From a checkpoint of a small mixture-of-experts model trained on Wikipedia.
Experts: 32 experts in each of 9 layers, a sigmoid router.
Training: a variant of Muon for the experts, 445M tokens, 6788 steps.
Below are experts of layer 6 (counted from 0) of a mixture-of-experts language model. Rows are named router (the router's row for the expert), up (a neuron's input weights, with its number), down (a neuron's output weights, with its number) and show model dimensions 288-319. Each number is 128 + 32 x the weight over its row's rms, rounded and kept within 0 to 255.
After each expert's rows: "mostly gets" lists some tokens that are sent to it at least half of the time; "comes after" lists some tokens at least twice as common just before its tokens as in all text. This comes from a sample of Wikipedia text that the model never trained on. Tokens count by the router's weight.

# expert 13
router [123 121 130 162 137 109   0  83 111 113 169 233 144 142 140  85  99 127 130 176 136   0 142 143 147 139 138  81  74 163 126 136]
up0 [150  62 134 112 113 193  81 224 113 108  49 105 133 107  74 143 167 129  98  76 112 152 127 161 118 118 129 121 134 164 103  83]
down0 [123 154 133 143  95 192  99 115 167  59 126 175 147  94 129 169 145 164 133 131  36 141 147 141 205  90 143 148 138 130  57 122]
up1 [183 113  96 103 116 158  79 103 117  75 117 164  93 116  30 106 128 146 133 166 125  89 107 147  95 123 105  94 123 101 112 127]
down1 [220 136  73 156 134 101  88 159 119 141 172  96 153 110 119  75 199  96 126 146  91 116 121 136  91 149 140 163  96 111 104 108]
up2 [140 135 145 130  91 109 148 139  93 135 137 189 206 158  79 156 222 142 151  53 144 126 136  78 109 166 166 127 176 102 147  73]
down2 [146  96 102 148 120 137 131 119 117 132 142 196 142  92 139 170 122 120 138 168  73 167 150  89 155 126 182  55 120 168 136 107]
up3 [114 141 143  84 133  81 119 114 138 156 113 105 103 215  99 159  83 126 155 108  90 110 110  78 103  91 171 118  96  72 164 198]
down3 [ 99 130 184 140  97 122 118 139 143  84 101 114  98  99 113  64 119 110 116 126  98 131 156 108 102 114 104 147 102 220 136 106]
up4 [137 166 102 158  81 161 159 104 200  80 174 127 136 167 177 136 124  97 123 171 125 142 138 103 143  91 112  85 127 130 131 121]
down4 [180 169 166  99  74 187 147 138  86 138  62 108 147 179 107 100  92 131  79 113 106  98 144  86 104 136  85  92 122 188 101 101]
up5 [128 125 135 111 105 112 103 110  97 185 176 153 167 126 157 103 195 132  99 130 115  94 152 115 134 168 164 144 104 148 191 193]
down5 [128 132 129 147 106  97  92 156 201 154 140  94 119 126  93 154 132  91 125 144 102 117  97 136 113 139 145 162 153 105 118  93]
up6 [133 164 212 116 127 164 136 142  78 120 110 127  91 187 154 155  95  86 210 126 152 147 115 160 167 112 105 112 149 129 103  62]
down6 [104 141 107 168 183  31 148 119 152  68 157 107 143 117 115 115 128 124 137 195 147 123 133 136 107 107 140 126 112 145 133 129]
mostly gets: " series", " members", " games", " song", " album", "ations"
comes after: " the", " a", " The", "'s", " his", "=="

# expert 2
router [122  98 116 169 186 134 139  66 103 118 112 229 134 165 138  50 145 158 116 194 101  80 121 110 144 157 154 140 155 145 118  77]
up0 [133 109 128  90  85 126  43 169 157 105 130  96 148 127  87  87 160 135 132  92  74 163 125 121 125 142 119 143 106 191 117 123]
down0 [148 125  76 143 126 136 139 101 155 140  93 195 130  87  83 152 104 164 166 160 132 138 145 144 127 138 137 153 102 128  69 127]
up1 [149  93 117 146 159 144 134  79 147 127 126 140 103 211 101 130 103 178 151 119 160 115 137 162 145 138  96 130 136 147 124  86]
down1 [139 131 119  62 157  96 179  91 168 180 129 113 114 106 212 129 143 190 107 149 114  89  44 124 139 145 132 148 111 158 119 135]
up2 [147 114 120 114  49 141 128 116 108 135 143 130 115 187 168  99  89 127  77 128 145 138 115 110 184 131 159 167 118 124  91 145]
down2 [170 117  75 132 207 179 115 153 143 111 117 150 136 122 121 106 184 109 151 176 158  98 103 114 114 166 154 106 116 135 135 114]
up3 [ 99 110  89 132 107 108 135 134 149 102 183  98 157 181  54  98  83 115 151 151 104 167  85 116 122 129 133 100  88  85  95 162]
down3 [130 118 177 197 130 117 127 133 144 119  43 159 120 105 101 122 124 179  65  94  97 111 157 121 107 127 156 138 132  95 154  99]
up4 [105 198  67 188 147 201 101 121 150  85 185 114 174  67 169  96 167 139 173 148 108 119 127 129 197 120 161 125 104 114 200  88]
down4 [121 122 175 130 100 139 118 167  87 159 125 112 118 188 110 140 126 139 115 129 156  96 123  82 134 114  61 173 134 183 131  73]
up5 [101 149 109 140 103 143  49  94 114 177  96 159 156 104 150  77 161 114 121 155  76  71 142 135 147 172 129 115 112 166 166 131]
down5 [ 81 131  73 103 138 195 130 119 160 195 101 148  99 154 158 155 122 119 126 110 137 101 102 108 132 189 124 158 106 151 113 128]
up6 [133 152 149 134 142 201 167 108  90 111  96  92 128 185 132  80  89  84 192  87 146 156 161 190 164  97 101 166 164 118 130 103]
down6 [ 68 112 137 104 179  72 114 158 141 113 156 126  83  91 185  77  40 104 237 116 150 165 165  89 155  52  95 119 117  97 161 101]
mostly gets: " was", " is", " also", " has", " had", " were"
comes after: ",", ".", " it", " he", " was", " It"

# expert 23
router [132 118 125 167 198 123 101  95 132  98 166 141 141 114 160 118 105 151  92 171  73 129 158 148 142 129 126  96 144 148 159 134]
up0 [131 140 127 136 122 133 142 173 129 147 146 152 106  87  55 103 154 145 145 121 100 138 128 136 117 109 121 153 140 201 177 128]
down0 [106 133  87 145 105 143 171  89 136 118 111 135 174  69 160 159 121 159 143 166 149 121 107 151 156 164  98  96  80 139 103  97]
up1 [113 124 150 151 163 228 136 156  94 119 140  35 125 117 102 107 142 153 113 158 137 121 199 123 170 119 162 113 109 166 101 176]
down1 [163  84 139 106 131  94  79 100  94 199  80 102 176  79 139 132 127 118 127 140 100 146  89 131 125 184 117 117 131 160 130 125]
up2 [112 126 160  98  53  99 160 104 104  96 133  91 147  58  86 136 143 135 103 171 116 139 179  61 118 129 125 128 182 187 128 110]
down2 [159 126 107 108 145 121 134 117 111 104 124 142 178 105 107 127 113  68 138 135 110 166 187 162 105 139 124  73 133 140 102 135]
up3 [157 174 143 115 114  96 119 140 155 155 155 128 119 141  99  92  87 109 114 127  50 148 129  91 160  90 136 154  78  93 179 133]
down3 [100 119 113 135  94 114 100 177 127  75 125  71 134 125 123 123 193 187 108  58  96 153 168 117 136 127 132 130 143 188 189 129]
up4 [163 117 127 146 148 154 109 179 184 113 175 128 177  98 124  82  93 119  96 123 111 117 151 151 146 107 106 107  81 130 147 151]
down4 [124 141 124  85 139 152 122 199 114 127  74 117 173 172 121  93 164 127 164 145  88  42 175 135 136 134 121 149  99  83 109 114]
up5 [152 151 104 102 118 128  95  93 120 138 146 112 159 153 152 102 152 142 145 134  71 155 126 128 124 189 170 137 138 145 122 112]
down5 [140 139 111 137  99 157 158 113 211 163  82 150 108 109 150 178 182 105  91  67 151 110  63 133 155 144 122 116 159  95 136  69]
up6 [127 150 102 113 177 134 157 121  99 137  77 162 140 130 151  84  61  69 206 140 191 127 155 109 180 109 156  86 122 120 117 121]
down6 [104 150 101 110 185  62 151 136 174 133 156 130 125  82 130 115 129 150 169 156 177 143 154 118 128 113 159 132 142 160 140  96]
mostly gets: " made", " used", " released", " held", " began", " found"
comes after: " was", " to", " he", " and", " is", " were"

# expert 6
router [152  88 110 160 217  99  71  98 138 126 144 201 147 147 147  43 127 152 108 200  90  79 141 146 114 148 120 121 212 155 145 108]
up0 [139 141 124 156 102 121 134 173 159 150 134 102  98  89 116 130 117  79 150 104 142 118 145 145 118 105 134 131 166 127 191 114]
down0 [ 89  64 133 185 125 122 155  89 165 143 177 171 161 131 105 151 115 235 146 142 119 126  93  82 133 149 102 116  78 121  71 123]
up1 [158 116  89 135 153 116 106 111 120 122 117 123  94 118  78 122 134 148 178 158 162 109 155 108 167 168 185 168 165 168 140 177]
down1 [171 144  84 106 137 101 123 128 161 170  98 132 134  99 159 115 148 127 120 152 169 116  82 100 113 104 161 139 126 108 105 101]
up2 [ 41  77 126 148 103 112 128 104 104 135 108  84 150 128 128 192 124 107  99  79 166  72 146 105 158  83 155 143 141 115  80 117]
down2 [156 122 134 122 131  97 122 155 111 120 183 148 120 142  90 175 120 117  92 162  83 112 129 143  89 124 160  56 139  59 109  90]
up3 [143 182  98 137 112 110  96 132 126 137 151 136 131 134 129 118 147  90 171 134 141 144 105  68 129  93 127 118  99  94 133 127]
down3 [130 112 123 149 132  86 117 115 126  48 157 138 129 114 109  99 121 157  78  97  74 153 157 144 123 136  74 155 136 140 117 158]
up4 [122 128  59  91 100 124  79 135 159 113 146  87 148 124 118 146 159 118 169 138 111 179 112 142 193 126 186 100 119 138 119  91]
down4 [111 185 168 128  65 172 130 152 107 144 111  61 142 138 131 178  97 116 104  73 121  83 140 125 122 147  99 113 123 131 112 110]
up5 [140 130  87 161 126 127 139  82  62 120 159  81 151  85 105  73 205  78 140 108  64 144 144 129 148 152  57 150 133 140 192 133]
down5 [ 99  98 138 155 112 142 113 182 150 141  86 122  89 121 178 147 162 116 151 110 121 148 134 154 124  82 179 121 112 161  85 177]
up6 [144 120 149 127  96 205 173 143 149 119  90  72 136 127 210  82 109 123 127  74 191 113 157 215 185 115 177 120 158  84 121  92]
down6 [129 106 131 164 134 117 121 110 151  62  93 135 136 131 118 104 150 202 108 170 114 164 149 115 137  87 147 139 104 152 175 141]
mostly gets: "'\n", " ", "History", " Rem", " Chart", " ended"
comes after: " |", "|", " in", ";", " January", ":"

# expert 22
router [117 123 154 170  87 115 165 112  95  89 134 212 144 157 152 140 140 127 107 128 154 114 141 135 141 162 124 188 235 144 139 149]
up0 [131 100 116 113  83 152  70 165 137 120 109 177 110 118 127 106 156 128 126  95 133 145 101 143 146 143 117 138 135 193 159  60]
down0 [163 130  99 153 128  89 153  58 155  89 127 144 143 117 183 110 103 156 120 172 117 108 125 110 136 146  96 176 120 152  97 121]
up1 [117 121  82 185 114 150  97 154 131 119 108 125 101 111 117 162 121 192 164 166 136  92 138 153 158 171  84  88 118 175 109 156]
down1 [166  98 118 132 151 128  96  83 109 148 150 106  92  65 155 118 140 119 107 176 126 125 164 120  97 167 153 100 149 149  86 115]
up2 [162 151 141  99  58 140  99 139  51 112 153  94 150  99  94 135 119 161 151 115 124 128 152 144 157 121 188 167 177 166 160 110]
down2 [156  78 106 135 123  99 135 182 119  43 173 212 141 147 122 129 132 143 119 131 103 142 183 104 117 168 150  93 130 136 123 163]
up3 [151 130 123 130 100 102 116 157 155 126 193 116 191 186 117  60  89 108 180 133 142 132 128 118  98 128 133  60 104  91 107 106]
down3 [ 85  90 104 143  93 120 148 134 106 129  98  73 106 119 113 150 175 210  95  81 127 160 168 150 112  89 141 103 188 130 167  90]
up4 [ 78 152  82 178  92 144  73 160 174  98 100 160 138  31 141  90 144 139 123 135  76  88 151 139 163 128 126 146 133 163 165 152]
down4 [150 149 130  97 123 126 154 143 111  96 173 119 168 172  88 106 139  96 139 145 128  53 194 162 123 169 115 110 173 109 104 120]
up5 [133 173  56 145  97  91 114 122 160 107 129 149 132 100 142  75 127 121 102 111 114  97 181 163 148 125 171 107 164 165 168 164]
down5 [191 155 170  90 135 170  95 154  99 143 110 143 194 170 161 135 127  53 177 107 127 110 146  87 172 172 110 147 138 157  65 101]
up6 [158 123 148 159  95 120  89 149 151 140 125  92 180 193 138 127  81 100 191  48 141  74 108 152 147 128 138 147 123 171 137 153]
down6 [120 110 120 131 154 121 132  90 141 122 171 195 144 150  97 124 109 147 132 117 142 141 100 118  94 118 153  63 101  93 106  46]
mostly gets: " his", " the", " The", "The", " its", " her"
comes after: " of", " in", " for", " with", " to", " the"

# expert 1
router [137 115 126 144 209  96 101 105  92 138 144 171 129 135 147  51 159 143  92 176  83  75 131 138 116 135 129 116 225 131 143 111]
up0 [141 161 100 149  56 160 129 124 165 123 148 120  81 133 107 145 148 175 130 157 106 119 114 110 133 145 141 128 135 162 216 116]
down0 [135 140 126 110 129 123 151 145 190 108 181 113 130 112 157 145 144 139 155 214 114 115 149 151 112  81  90 146 150 154 123 172]
up1 [150  78 114 137 106 115 130 137 104 145  77 103 145 124 106 117 118 147 101 171 170 143 111  94 112 127 137 152 162 131  98 135]
down1 [155 108 107 131 150 108 128 111 164  99  97 127 109 107 127 131 117 137  56 120 108 122 129  99  98 166  96 142 130 175 116 141]
up2 [ 94 105 166 123 126  81  98 107 159  79  98 131 121 127  99 110 159 104 139  75 123 111 142  81 143 187 131 175  86  75 159  91]
down2 [126 103 133 121 140 164 137 153 147 164 127 124 150 151 102 181 180 139 136 166  89 146  78 125 139 163 133  80 107 124  68 108]
up3 [ 91 145 118 113 123 132 107 172 143 138 159 142 105 139  82  87 115  94 152 141 113 132 129 138 108  98 143  95 101 117 120 136]
down3 [153 120 135 120  98 108 128 175  93 122  87  79 124 133 125 203  89 155 105 115 143 253 181 112 139 109 106 123 162  86 167 134]
up4 [155 145 130 182 127 115 122  84 172  61  81 188 135 119  77  61 113  90 142 159  54 108 120 127 150  58 130 152  93  96 117 170]
down4 [173 135  89  43 104 105 142 178 134 172 107 123 135 143 111 127 109 131  95 158 109 119 120  78 110  78 114 130 128 142 146  64]
up5 [131 117 136 146 101 163  98 158  81 105 111 129  96  91 157 117 145  75 120 100 171 125 180 172 181 123 150 177 119 151 137 139]
down5 [216  96  85 142  86 149 121 122 107 115 118 128 123 145 131 183 147 142 135 111  89 129 109 100  53 127 118 162 121 148 136  96]
up6 [100 127 120 122 102 107 189 165 131 154  66 174 134 147 145  98 106 119 134 127 200 128 164 145 178 103 155 128 172 148 150 132]
down6 [137 109 112 116 130 116 105 151 148  99 182 168 158 147 127 108 198 138 132 106 154 170  75 117 147 142 172 131 171 113 110  76]
mostly gets: "20", "19", " six", " five", " four", " three"
comes after: " ", " (", "–", " $", " −", " +"